Below are experts of layer 5 (counted from 0) of a mixture-of-experts language model. Rows are named router (the router's row for the expert), gate (a neuron's input weights, with its number), up (a neuron's input weights, with its number), down (a neuron's output weights, with its number) and show model dimensions 0-223. Each number is 128 + 32 x the weight over its row's rms, rounded and kept within 0 to 255. Numbers have three digits each.
After each expert's rows: a language model's description of what the expert responds to; "comes after" lists some tokens at least twice as common just before its tokens as in all text. This comes from a sample of Wikipedia text that the model never trained on. Tokens count by the router's weight.

# expert 57
router:164103154084130161158143132158105134161138095130196105097128165100140173160109058131161103110099126130096126121134101092168105167103132089110138120147069097170140073130081099132103094173136166152082124120135117149078116077251147162088116180133144112111099131152102157113094119150068155164084187134120130129179184163140138120065132122112165142151094141151132126140148155126106188163147112177156131148160136156061111052173094128154122104169151089089111131114139135101152125099099099134096152061089175170161067092110065150057121175116081141149097154086096135065083177096108076106116099125189133153108121126163070119107114150161114155134139140161189128103115126106152135114096
gate0:129119058153161093106169169164122160130146130101180146105138190144168106033127090079149117112079120139129121135150146165125147123128099116099178153123122107120101116115176123150126113104140142139132157189205084166147144138134117133107111117111122166156145110187073133249170175185079157173142139158079082168178117141148154125126156184075136136136084133103155113120165117078162181150127119088129112126109150145087158175107078116200121139117096097155158114118147115063137136117141158111071147132076096134112106154051047108128109115151093134192156132119151086115121120094073138104138101108201153164157123108101176098141150153142117152146139190141173085144152133097174126143155
up0:143143120149137138090159094149136140172134110085134156113114144122150133103119064092119119093120138128076153109151105134120136145095124159118131143146132126094068135081119120079122133102173135091110104137112109114109133096189126151144071161191136186202131112128092134090137137147134125154158149169074161152177131180122065137025193150123186178130153131146168105141148105084141169129166069142134132164114106139093143101135105098132137159129078173118139111131142140029110116070076117125101070115074105152107078061109061107084117114126087088159123172126184101134149198121073170127127113093160109163145083106124178067134147131151101129150115090156113116115156083174087093123028
down0:114165119113142153152119137122150115054131159091108145160148164111195153129157120114139116098115106127147144195103128090151142140150115126163105137139123136096076101080201129199105150090111148133109126158244102162140170193122086126125087100139113137168185080142137141176118132175061185126126092151071158083123129165133164101109067111102119149115111105077172072137121113166207118102027155109113105145118161154120141165108146120087081106080116157112105139147105104089160098087199048116072136126089138136138168079103087168127067139112148092155135149131113131164133125123121158111112114174185150152140137151137146113133121129069067142111100139122140118113115148137188144156189
gate1:097165096149127143141126131104149028114102127160128130089092157170103179098098116201100127143136155164148104142119115144088089145052158121122206074125140135127102098141164117094113125135088162123116121091166095082119147079128099125114101109081148141160069104103099143149189113050124192103138097156112143103131147114120113133118175090093180181108172148154098143088116108085125152180090137157128176159102102148106115165116159131106132079103078080162187118145095124065118081178093122143154143144131132117084068140126109122150157121119109052082115144159165152115088083077165097125065142161155155180154075109100150131133104154117089163115142082126149173061137089172073164087142
up1:108091117153142117113099061176089120139080144110128106161077096167158083165139146100131138125122149101091104121154146140101111114131126142165101120117199149128160161094140186139136167122068116105108111116136130144096155083140102129092032187093121157099182096148161099147100144176109079132126149125146170180077136132135088164139110117164038091113146137122124094116126163123167106126115095143115111148136178145150105126112145151153147124131037129143137175084158094092040090154102093079063095190136089118113065173156138124135206105122154081133119102114138127161146086149155136128124084080135114080179129204074091141085089134124080110123116200107128144101136141182119125198142
down1:161161193114150175125090165125122152127146130094145163169147098153122083132158124076140139123150113086118087125112131105114135114151130135124129191101140142153123180086086174163124193129117141119053135127153108212092147160124129169097092074168115119087158179198116054161048089131106111128160089156125144186088141122126085144135067111089069122139113088094124178083120118114127157105101157096167081141130193166150067145163136063149163157023115107129145060108126107122159104130117139155146112122067127105149121112105158101170160144187151131083116100032086079138111087135178137138116087129134157161135109114115122128172129115123122148170102114144165086119092143139132126099168
What it handles: Noun and verb stems. Content-word stems mid-sentence before suffixes like ing, ed, ers (ground, road-s, consider-ation, call-ing, termin-al), often after the, a, to.
comes after: "the ", "a ", "and ", "to ", "was ", "s "

# expert 5
router:128082125156121106062118114173123106136104143120166076131138157151112165109144113144147109136207135160170070123132115106116151150170086079143159102086112083158136090109118122137145096154109141138081093138131107189166181126250172132042109167120157135155086117117092146102116094197106129128129156143155119133151157115147123174062133115163112126156129184092126114114194177093069128186101077129111143123154096145063090126120077159192134135182130118072112118140160114136112146100135109075070144092100178143137080143089070194123115166079113119130110115142151125108119111150102134130060132154139174130106174173123150155138152081102174081204115145164153105137156142116159144130087
gate2:133088187128063148116118117171153095085090122130095136129176137162088130115154103165064133146108159166155094121107113090121105165129164121090136104087178143187087090117112139173121093204057074145146103096069129163123116134160098157045083112118159185156134138123101109110108127137098126136139145148121181170129110152152118141108166120150112073151166125142137131085166120061136157184119158100043087154158105103120062116160138101133185124195125067100155150106140165086130125133150094083145159095129152116132120082090082120078162161109115079125076096124151117078097156122135141142160177132152171126147084135094076138226127117120139056155098123136137186137071153134096116128124
up2:136121079143060158103162122120114130137109114089139145116105152149155160158155156145123120115191124128166123087143134102114088144175108122147119093074186218178091079144127182109151115095146162131163129103116104149116123101166131151118118087124152153086122071102058110109098087095138088224216171179144121130127135121050144116128147172153137109119123223166158157145111184106114150124139146094123132110133084109190147107160136088126146117133127172054126124108104126153156105077238136141134147092113179152071128125090117148130122122119120121133137116124153080104121110128201172137118122125119122113082130149072155097153183157052098106074088101150141140154125116181125081177108
down2:078125169164099183181087130073078133166106127135146115127200097099083135139078072093106186125075079085166127180135119105144100048122110156157152172082161153087125152171088089188139117167194101116105123126127095129154126103143147073120094119132120113146082106113110117087094152128137148089110136161146135115166086130118136151086145084175152158133133103076100128138147118112137159137040139174148061143160171146177097133155135071104112107062136092091119126191157132176190127101137133126144078119133110104104151127114130117101094117142186070125172128125144091136129090154078098121153100083057131130137088138121054150077133108161139096094087121067127125136123143093098162065143
gate3:140126167115141084127086194096157108107144141123170075087172134114130120151096146115166093121167206069122054082082108193100088139132139069083159162096157131090134090168127118156181083169106132146109133089141133158115129130178096122093177140111170080097082123076076141162067094148161102145095148142094092114153125088129149132187124192114162084106125144170194158168179125139113114076130101132105155122180107122067135142146090206153081166188160145123166146116164091160118136105134162163147128114118124134138057129136094134147131138119114122191095145095122196164094113133107128129115153182138157126119091115130111144161069114127101138186105154141160099116099172117196151121073
up3:106079141160113116137112137096122026101157183123144111102148144140112192180112128097117103128161110083128108089129091198115119151131123141117119123102121104137187093135069147141189108139083137073152088103136172159116164075113113089153121186091159094123130090140071198125079087087155134194087154159115133138107165050096157175090107108106155141115164069126140155158209205120156107092148107145117182147195159087104082169155068103129104139162150121099140160133111115137140151141163130109139103119118076042171104161184103148126169097107153087149144129120118128132105180108134129101056099104106104120100164163150140138174126101136148120143105130187161107097134098123107129133070
down3:115158169049078176120120113122142138110088121053118120118162119094091146150107068065215099124146121177189187133114207101143145123203137161076207125110180082137090150088142156134062158143164178133121148088160068094186136117117125119130128113098155105139125135139186116139139126081076098119155161141102081104141117107148116119123135157105153110151105129131130126128131098157147085115111127156066103114092162142121135174043151144108140093171069118123139174082132097074107122171139177108154090163133163111101152064139107106112148129165127200101135120089104114101120082191137136153100155205113092131147113104197112086135130110139109150143171174142110115147127116103173120144132
What it handles: Name-initial capitals. Capital letters and short capitalized pieces opening proper names, mostly foreign personal names in lists and tables, such as W(oolf), Ch(opra), Al, Sh.
comes after: "of ", ", ", "- ", ": ", "Ch", ". "

# expert 27
router:136140185120113148113113133158140152174144099151212134098153188118134195149104117128129094062107145174151129155139102099085147160131110074111139103123086139154149077144128081112076117154129148146095150110123148185117068139213161144083135183116134115120104143177113135135030132130114198163087195159148120081177204163116128109096164123098111146136112150116161164139150117165092161147097125163146156089161119136052091096149087148147116143175175120129119126116138114090129144103114109148068162065173144182117096153115163141087124183116091127102080123118102166094095153126124094128153127134173147186076173087143109101145156093170109147176137152164181094108177137080188152106132
gate0:140114157104172146116119092128090095188211076103153142099161213165167170114111127133101109099100178141131129142082124182134084148171092118077085133111139159121160152162064137177104124131182118159091153160124162191052098162127176128081150093098129081103093108108156090131098137152133141086122129122136080170127126141116114110150119083114112084148147140112109158147098098096123145057161100165135092126152160136128143244152098148143112149136144103133129129166135131183094119128115170162176082135101146160122136133053174126117052146143164120121143158161173083138151166136158131111154134124101125195075211103143153085102092128075159139167090145132147137129165102085183150127160
up0:123075193142139140119108118127155173087134070129166150115147150115105103131165075133115145124078177101149076143153140126077115161104176099081149115120122104105213094095140114125144098118169123156077171126110090104097072059141154166114106102115101103113059122043109073168169141089135162155097144065125159154166109156174168135140117101128157122098095159109138087106166106068123130121090126164114125066112106104115097161099149164110157117221093142092178077190136130146147171106164143156080126125122145122162163177121123128128135210196120107132142081094175149134145164174138112148082126104136124152106058135105079116158097139168111130142134156169184098152156077084124107126152
down0:094127132121102089116041091154158125121178138078117122178182130087103090154159134125116142102134165133095101178132056132103151167135060193117135094125125094082126164122138126170133180123117083065162100063078103161101111145165125123101161221116171100150078122116088124141124104115123143149168098131115104114110128185113145156150109121111102101092101071175121106119166074130155157167185100116147067160097179164161135118196126042162190104115157144157157181154108116088146147110104115134151133142186108140110082138134074152115143120077116106105057133152123146107146167098121136079170141085114144090172116105099195144151141080127165084106125117075100135100120129130100162079147
gate1:174118185152134168169122150131153163102108087154127081111092135134116156113149117092084112104136132127138156137102105142107131143141126163074114146108097153104092127139141172135092145148157104198114096142168128158159129180163161177122092080142111128122157172101148129098102122115099159139196128022139122160167090139113107151104158159095077053105102101150057144167071109165148165129167133110139182117132088133129152185130095178122135146121181167207112089141161142116150144096133101135135193114138144080146147115094116126108113180099131181098090145105131117153110038118190057116181142180200065142147156154172139126174130168087059115122141088083164107065138114127141155118108
up1:186125122141138235146121121122123105137046095153172143106129130143123156081088137141093110117103128126132146154116118077122182092165130168124067169119140143150081155142158123137135159130126097154071122090168152132157124144145169136092098119158094154145174123104104081144087076101096171164170182118125142133202154120112228154138179127180127119156145113112096127151110114085102120087183170131140181141135097118102090146087131124209161108193204119097107079126178139103134119110112094120124148145154106099118134132068127109088158131137149106100083148087131135133154128122158087101122093113139153174101195225146114133164189172118124131093175137143155087134114145142162105173040
down1:114098164121151097151096100131122108185175148133133160198175114119118119111117169148064115168094188136123145159132104125114159135203150135158127130094060106171105078133157153107143147170122106110161114084075141141125162232246136115108107153126117078122082114124118094133130143129120119127126145179154153088173150127167110146090138112107089142126164141124119145125223142111131108149093178153101087110140122166135139129117181160134129106157170137098132126132127147190173177134123110105166154137073052130117153110121112132121116163158159106101159144107155166122093108175128143152106129162117110140148122187105105206085167106129170175122093044136093021097097115109119175128080
What it handles: Word starts after articles. First fragments of nouns split into pieces after the, a, all (con-crete, as-pects, prom-ontory), plus paragraph breaks and list dashes.
comes after: "the ", "a ", "\n", "and ", "|", "to "

# expert 48
router:165171116157166179153198158144094147127144167153147175126123136140124131159113066162123025098177138163141115075183126120134091130189110105131139148138147154166080130168115085123174148107150067117099102117125148145174105084176155102043157098165146114147142160113069139133157150166178156129146179115161149097146100151107127116089117129144121171144135177145149132093145140159134158123146169175168113133170117173140098122197111147194120141139128105152099095170153124159111160144088090125081116088133150110148039089089126093096065115105110158175103108152121162146151118099058155089097129154116149214102153145116109139098121110125124112145134165110137167144111098135224186194113
gate2:164106150167170142124147128182134223153161147087154165103155131132117163124095071086124077097159177158092148165114094097066101140156141110149141200113168128156104126174101106081174137075128040100161147109119125134172104127158189133109129128130175122172099127088098158141135123113178117135152126186103116125133158153166138180108112119131107149178143144144144101044189148172155171119161125122188122128155161115170115129121122171116098154179093158148155136180201135116149153122080106148062107080155138095140097099119126124119171100073068148092124126152145129120096128144062139119151148123126226171146133140135169137129113147082048109140087118115162160152136168071153147093136
up2:157060148126103131138074114093101174103142149165112135155114078141082126086142107098141176152072178137200163114192160152187113163147121174164186101143066128168101146129113121085163170160096086093131132114174164150167107133112093145227123195114132166137139135096140153120106184141141115138107088138112101108153147115147110103112152123099174093151151094106132195133143160162145106120071104092159211106129089150134122155113147149184152154139109099150152085095101102142060126088084120146146143057127169135092147180136187137137143113154099149103072121127150089154101132105100141136203112124173177113152133118123119065112172147153133146157156170140144091114059114129109117045098
down2:156057100118101098208121141108135096087128156158173110103125104117161103129169105102088102227163048112073138116107090105146136111179186136116105092134102125151134106144026104098080147158119105135135119089162148099079098131101067078171151171172065147126152120147118131119097082184126156084177153163143139136116108150100102119163125120104171114104121162095076086154146119130162079097176194111069144166169120175100114154144152100140132133141097100123152136135139135139125143066125160099091136115135134136115159130097113105189149113145199108130089112112144131139152127093143096141187068126132129113161104179081144187156087121127089157070165132129152089110124114203119146086069
gate3:133085177089155129149130122164100185186124130085121081117166138184118154088142102117141110098167156136120207121121122169173125125106112157177096103127079108180084164119179094090159124114132111160177095143151145143113111140153172145125111093164130131101118178120053138106105183160197115120086148151058151164153107054182168145090088054207123201188091104127172120055177118148160174115097165157129079122175160172095168150113136150134158184160095077149169108136170097119120117080138145161101132125050137080152129091114174124102122117154120129138109089101181134111106157100151106117106106129148147109117094093135106141154115121120162136165125095160129108121155162161154136093091
up3:140167122152152174132117109120122118172151144082141140123137125167084155119054066137188139144132093128174160110170096052133053171099143184122195174124127153167100109144093112092092157124194143110107100130160209173138076121103100092141113091099165118183137223127054117124101134126187168116093153068163082098156127173216131144103128089125122136152157128134173121135098158154156138130129150175123123114143157123175157128116124194191104167132087094129149085125157131166113167139097117159133097105088158113126109100116173119092085090110126087110107126164183157117125134114106140086140102122147180134188134080142120165150122202128164091156137141155137160117172126136176093130162
down3:157107164156147129163148095135087093068119149065163182112102134065153133131115121059139084154151137101177128140122043108179069131028179157124164148129154154114123067106098127124113118091169092132159129131188201075151092139136111132106107169164078101115125132091101149118072143096141180136196134118152166147124104149090122145187139165120145073147132145094127119141104158111126135223121170107086138161147119116169130122123181129123163137086131143147078062139109064119106148073159137093101117100117124128103168177120167141130111074169197174118085126157090115161102178144158096144158118107134157144151120132110094163176111117114092160084189148178116112109153149149152106092126
What it handles: Dates and row openers. Tokens opening dated phrases (In, On, until, May, April) before years, and pipes or newlines starting table rows.
comes after: "\n", "S", "\n\n", "s", "M", "In "

# expert 60
router:215138168115127161101114134120092132153143157117206130098129169066103051148152139157145072066116153206157140098118114161137146108158097092106113109135155119132137071122134157107176059163090112101123116144133122209066140167168155142101185100136185112131132140150140163149157042114119163195109097152168106113171115171124152157129180111123102146128112156069128127134155094108138127101132126105121150114160115119063065094152135169148110130153123068132169131103137181089135145109129146114154152129064154184139148116108087058097176139156105132138095153142118171114087122060099120084118155212157132144091181137106110129144131128173134130188118164090113137115125146117181111179076
gate1:166084119120163148131132122134186118111109181182110139119084103192144134123127099152146094121133104149052126161108126118170101143137134153155117131100106094217142100149082116138158151133091095151105101108141062150123093117180141114081117065112195104142170149149070117105108147119097172174107078119168121067131106159135103120146145114156091101093127146090090136075133140109098134106163140159095117076191132121162113138186103146109145094108130179142090088161130065083202161165115100073117133125128128121096161146081090121131194172138145165065072123180083138126164200134158117123112099121136141136108123176141186151143121175135123106137100091167155087095112148147228183131063
up1:131143196159107130122077129088100110159116144181116174097129129142084130132182133163174116155095102162078155133099110107161149121110137133138121084072135094119159136139166153133230111147082089117125132129112178138139132118151128169132088079085192114100133121156103122128102106092071186095086069142142124118129090113166182141155124088165124079132120110106037099093154116117092113108122094105121073094167131096152106150207083109070150136141125163082110123124093126063143148097155094118159148167168137113132191184060096139127183198140104143072119122204110107119143144149135084090113073124099149072127129132126200137131098128172096129066098090136121082158106152133140180114117
down1:118183124113121160075057049145114160146142139154101217119122123155148102152210126129162140144074146142101100068111136133113103097082083100097128101132139081107137155132162111096125164152164121097117097198154175092094157119146124120153174184121139112163143088095150093152150159144113159149147112145120121099127137139190162135167093114163141102146146111134139109201125125140124185165160143086110144132055177111155115085164109125085156159155080142131104101091116129108143170136124113118187137155168181095093078133094037088127117143154078137092209132124156163115153122197158116140132094137097120099104106112186140163122085094176092112082064137098149068169170109148120086153161
gate2:137115131069170114126121188158115087159057211157141121127140200098172135126168104140150076131162143131118127197117182128105163128139098166076108164092119193142144136136130078182149122121138097172106178127141162149125156106138177157146129153121120151160171130118096145173114138117095127094134085126102104118179140093056064148127130133132063095177109118145116108131107118170129128103129117206168122131149109076048118119148066162117129111175124136080085197131171091074117140109151094128079193117137119123132135178061160147137112202130123168135091146150170135167093112113139055111092172142150168085129163148112140164118130091123062079165115106127113121098166151122170135108173
up2:133111125186101132104127124140165127149150138075134151113121162153139114112171130086152115161187092149206107107193096112102127135076130134143129109116131154104156099066098112135092104165047124115086108108146081124130117171118079171173179119121180154134162115112104151189127079122187146131142138078197108144143157116098078178180176120087183078158099131123123113109136134129158115054134089090134145157116142185102047129129149110084112117106118120113134143129068158148086141170067114144183134130093098161122090098101162124140163115099120121101153097165120175086162098129150105068228166152195154128162129076168115151116130128124172103102119181091127167142105083097072106098167
down2:105152151119187145179148060139040107101062149138135137128192171170143143080167129064165154103072163124201153100161107134164105146159135092137122110130109102177159091128083158140217143124124145124114110127127146081108134143199133137105082147151137164115136157150162133154077145169153110135139136099162097079116166130110112145091102101096156123143156123077083139142131129112110115145131190100113112087140093098120151161182127128129127167131102115106161122138073106203185082047138129111085102110161105106186072120128151129123109088119094199133131162112099065086164127148183136080124117128158096142116151074165124097146074179097158138183132107200191150160107159132136143129132
What it handles: Table cell pipes, possessives. Pipes separating cells inside table rows, especially after names or places, plus possessive determiners their, his, her, its.
comes after: " ", ") ", "\n", "'", "0 ", "\n\n"

# expert 11
router:176123112149109126120145164153165180161137073155182122149144139150141150136124086152130108041112118195161109122163165083126184158174118129175123131139131117141129135155120138115140084118150118132137092156086133234143153153255119127057137138069186085138115136131152111110178075178102100164136162195111155176130142164159095102086086139191135150106138105122167173096122181178142119160083155129143091117116119130069099114099134100152127134165139088175155086120174078143128071110057117090122144091055110134142098178174080171113157135082133101144083129123140120109123146114150113130107169074117145181112166114136138102106128137140125148158149154107165153111120135124157167146152
gate1:125178176105083092142156134098095169170153139162179177108131171142138137075160159169093107101132180159108051061145105157162120153092156080178187141140126138097177157100139149043131128158128125119098142153106124135094124061134135148140158097126107132147076175146124100157102154157131130139127166147131119141154130103101155100121145096128124107103102187155136079113155110162092150119169172144205070094133080158072132108177184122090103114168138083098185112104112181108162071118115146094127145149126105198120044160144120085090085149115155122082112152116107112179144089091102136141115167148171138181155105136187134095187138158058144156173107098081166107133140102089107140153134
up1:129155152083109153083134163139139119099111159172131114132166108135113088163028083144145126164095099054164144173173188117159116083147093145135131130124102140155167143107119160098125161195123065124154145156081087145121114118098141152134038120184151196120137081158125114171133136110111047146093077152094163135104107162158072108098120094165155144181131175119161146118156093074130189075151131130146138222136108126126058105097124132117127084108161097118114076102215115142082084136212147135170117125105102126072149117096123102086135134103127124165123116156103107091092146142138132112142144144080145130124093148109108091136115130197157115144156162101066122137157139178123119100154
down1:125136131144122169137154077148115118093143107135137160109163138153089150077160146122126190127076149172102033155125155143108136108115093110099135085080158066183179138185114089127146139104078147118143106120142199158141145130201109105140157136125099079139147106081088122113179152147108175117134116128127123126118076109183161189102157132082185160131108139116173113126095133189112097159129042124158136139151149150128142130149116140144117176124085117111155166120083122156115158182068070164065155180115131113129209141173157202185107143155143121180105119111113077155145144192097097103107106135127074112114202136133117158118100102125139179141125110120139124027162153083129145101119
gate2:169156117164130115134199162156120166139199104124103151163165129139200127143134108137113116062110153159155115140114129098192129164178151092120123130111166109113079136098089091134108103152127135122171109091107094113146100176185097142065115167158145077112162116134147135138157137093133149189105112165130109156113155091210155062113127088108175044134110114156143126171184090200132100148094137122135119134164101167129209075162156087117118109097135130150159069132144095148131155110066060135105142117093139109134098152177082100105146125103100120104114177158164184197166157120142096096054133090124139144146129097159093102128149105144102178121137100112102049111150092155160187162128
up2:106115157190099047158099152168149108166105140103144113171093130121118108096096115117151138126162108108196182096112132139116109198173126143135096083183150094136135125125088155148129129103128118136096097136123115140144163134144103139149129137108126145154152155212142084163108158161139156167112112131097182161102074185125151084063097169154115100171120136187129172116146087073127178137158070127149131124130054145107137138180095098137172111165141093034111130128128153129124126132176083152119151079171073082151114166106126155134185075158152146107109130162138135114092168146112155121081174097148135165077111210119125150151128067060110127152109112126116106143071160068155047082092
down2:160094105135094064022138136133130142129112104112093098109134119132137178105178173148148107149108114157119076100208139052157179122129147094129128090127145132146062057086116201111151163109059171099140080101066148152141095136172082139122168120135094161135146197137116141168146127142118092161124157122138155177118137125092162120088099090139063131117147223126135108083121105159164110147120110121112141144104162153051117151113137164105095136113141116164158132085114103140112083151143139174157182146134153087130142199129144118097164111119041123143076156135148191137110099167105139102183123091095153174071108109119115101148131131092167126102130138124116091175071081139105119087127
What it handles: Mid-name syllables. Second syllables inside names and words, often "er"-type pieces or capitalized starts like Mar, Bar, Per, as in Luc-er-ne, Cam-er-on, Z-el-ensky.
comes after: "| ", "- ", "the ", ": ", "V", "; "

# expert 41
router:099126100151148118084114179162107156125151119167192104121122163134153126116099063120100085129130154118134099160112141131133178142147109119161177202102176093162177141134158109113141183129098103147137138055101127209085124121161090101126120090130117080165119131157150151141093138228133124099076098104132190089115142188169114161132105085087110103127100157126105129057151181076124172116122147162140134113182084191152122134153136157229113112169145109127132157144147154130142147116184123153108121112070130166116109146116085130097172121097106137170088110165067143115105108054159112117143145117110138206095140166144117079106094105147171160182146153153162121131119121193194113181157
gate2:182135154154112102128127154124119169131145077177152117071086145094159142131140102165149135122131118101180086105163133129082206113127107129120123110125150146119132138099120182078118130163122116174082229102049101125133137098137106165165162111140129129115150102124145081113111111123171158043134063102139122118134115096110135088133146113102179074197109145121062100126167136131089126109107193099167109137221110155145155092164175188127170158155123161111087149172114116108092123095165131110107156118060164111111137146086065092171146155102071163177143109137117172208132183081163168127094109099149129140102089136155087120109123124102117153129155084152099091126173113052163105129107
up2:186132146112107141129133113091131129088136163153142210081066088045109160106163150123184151125137115099198141148135154113190157088190115146129080108112057199145152178077090189109198103108060121114102155114120112176164098137146117091125125120172136136161151133130181114116139186119072132099140149207148141166115124128102130077151160105129131098094119147118137084118160205162115146071140180164113132175178059161081100173128110093089120131100105095124155107117138137122112159149133131132155122081116170147149117140140131142192106121112134154182171082119136109202125154125175106136145142160142115118111131128149134157052155128106164192107141120170150113086141191108142137100121
down2:122099113141192115093131136143126113090089105165109123170152096134120129084115120070170105158123160155116154134142163105200119084129109083058140123159068172102215134113144139133116112173178179124100110150098129132125125114062126099130088111133108165160152105161128128144109150117095112105137129139132101119180169148158078144063124116160156121098184140108083096166147138176100136133137192113130063149156210116129160141172090156098124210117113130180141131107197120096105147126115103104095119080116132088096111117128137114151174100139136086067115125099099174218142098096143099079124109155139079064090129165191120124049118131082072167133130112104135130158087117202157098077130
gate3:187104152106129094111068160119137146109144153070131111117149110117166154086135109102077072060112157106181160113118101121109106128130101143131133153107108181138153170140129108119159169143132098134113138141122172201142096163138116103150089160099150133128119117129120106132098135152133151131072122140114088112148138116196130157143174092131195158145106185107133174164137135158162117161044108157137138080146097154105085150134160156115151152126107100113144148097137154116139115103160087140063131139127112139177073144161088180088067175066069142108078161136199124167089194048163180077139178126134144146124222128126119137168183101148122118216136177191151094166082147144166134128117
up3:083155133130088113114125078116042111175195173115159076144156159173138153124211171138210149135161109117095112148108108114146109131127130116116162094139172104108138134102110155139140094084133123146133150092189078126146105112129146150113182127129109088083105100110124200112135155073126160142113147118123140174179158108098164131137163094126165112125056190136077183121144158110106204097113140135171071109150127183063127109097088107139111105080149105116136093155107115146100103149142104115090100133173154079068162135139137066181140126136130113147077139167118098117104118100057148108053136181109145158150075154171037161132116097081139142116124093145117102092123154116096127162189
down3:140122178090117162134091075086083105126137150102168140128097070130150112064123139162179101143104184164088173107160073118152131143105110186110119139148146130116189098115113074153136111139135087108143172127113111202159101110241157092121155098172157159098102117144119143102139169113138142163151126117177146163158135162092150122124109143150185154060111134120105059098130080132153102151160107073108117114195103131069180116163171094185092147104036103137123086055131088096187090109145144175139121180116114123131148117163093132139120108111137101072084110168099126154104156103129116117099085118146116123130103125178118110157095166125120092124119197139151115055157135135073166141162
What it handles: Numbers in scores, dates. Standalone digits and numbers in sports scores, table cells and dates, such as 2–2, drawn 1–1, until 5 September.
comes after: "| ", "–", "201", ".", "the ", "200"

# expert 23
router:172083085139138125136141175121111124117082127185181104111076173101132120169147108173137093101173151161087150113125125094134154151184100108106134139071134116136159117130155106157077122141119083154098112114124103201117099103255152130159109085116144131088089109139103155111108124170062166131105124171160120132137105208113085168058142133147097162166165146082157164144124105201162085123091129125155138177150106117115074104140118167177100136170165103088148137148152118151089101126160122122112140128121167167156060097147101181083183163089064152127090107124152149113098139142140101044117136132171149148107156141156111089131138113121176104183145149176172115161144131115145146107131
gate2:160171124097130198151155145128175179095156207114115150155101142134116110095120087111162109171140195108166158134151133095094128145128162132111131156100115134180108117118098120155152169108121197156107157096104157112134105147154185134139115140114091058131122102091071094093161157126158172152064143197152147167123105121109157176065063131097062120090111170079132135151143154171094125131126139144207103122116166095175110101097142138082139120186088116108136089137166133132085093164091114119143163181126105116055093104142118139074163140189125095084121086120159098177082182115134129117161140166152155102120138092168096146123111068099124129213135149205163153163162123116126155098160
up2:164136153153129145101117127096139105099165157143121154104126113138093169117117171163150100093180130122128062098116115116120155151075121122095124142076133145080124105084104098095157128167125083074144139116166114179134124086110188068163085095145136154113079158118143081145113173094118087160157074121170122146095076111158167198141178130154147161095077088185115151131195158126199118114123145167156107168211109173188170142148158151114150137117112145132102128126118075154098086173154113131155098139128108093130162113118160085151078148151111125101127123116106116155055147115206115129139131101111087155204081120080166129162145164180080182087088102088146064048092160113109134110121
down2:107136137136109141125135111122175145120136163146127142108185120134162145085152121048066131049073129101193083133124138133110091127126100126162081093150134157139090127169088147101157096123133143146086160129153137168156120171021059129098129141115121111151138129109143111184107142169139121105056192132145132117162159081127147170134148136097103148138143143163089073101170164120103095128147115126088109116149118070098133136123102157065119200170107083112225111085194168077182143170058140125127168133136088129177145160134131040115128108121145102101161141115115140099115111111095136163117108144090150133143134150143133202099060126195125169155139132171106118127060158106108152166137
gate3:154079121173150058178119233104088164137107094129117128097147119110178141130117092200179140133173120194114171185135132071200189131088114162080163106154104152120114133102176108128135117147097126104189107116119121132102162167210115113116126094131150136210168105091089136120158122159130177147100113112155093141160107113082159115165152084183129140129122113145132151147081069174151134147131095186096111094130147097118085146151131153069109154165143118101146151243104180159077175129134138116092149104145145149118092143133098158124101110116090103163109110167077155118111090131159122148143120119132171079168100074158115146140174144134145071096132121198113140112139128133134117138076
up3:138110157111114087145122187144170127167200044130095139069118103121107091149127113130144133146171123134131136154122109111160133178133127178114153101148163130167155118127175120078153099144159194158147120149111208125103187173144148080100150102096093098207177104087164119108146108120159131138086148143156084131145128068089200087153113090205091188099045111176116158117124098148138168171132099215114118120108145117130140187146152130079150131135087098104096142174125160131151165135110153104108122088170073166101133160124125113136063157146124126130088098144088161127185112131119120169094116101120142069127102090145146212152141146157108106091168114163160153133117170139145093131057
down3:163104127169166138139125117137116151112070102143113088086094152153158131135109123154143109138149054162075119075108159183207122166086142139115145159072143114157148107100096149176088131145089091101151138142181106075130202099182136189136142201169110183111125143153095141133161119088114087159186131149148197154153130132125139085105142087138109128094143116100131117128096066123123087171086137125152126149145162126135058071132123126160113097113178153119111153146190117160061070157132103190146139166129132124132148074075104170097164127150148216120119147142138091161121118149160108111174136114123082153134107131055120055133133132097134111116130097065139197170136116073130079111181
What it handles: Name onset letters. Single capital letters or short pieces beginning names after "the" or commas, including species epithets and place names, such as S(rebrenica), B(urrone), N(izri).
comes after: "the ", "- ", "of ", ". ", "The ", ": "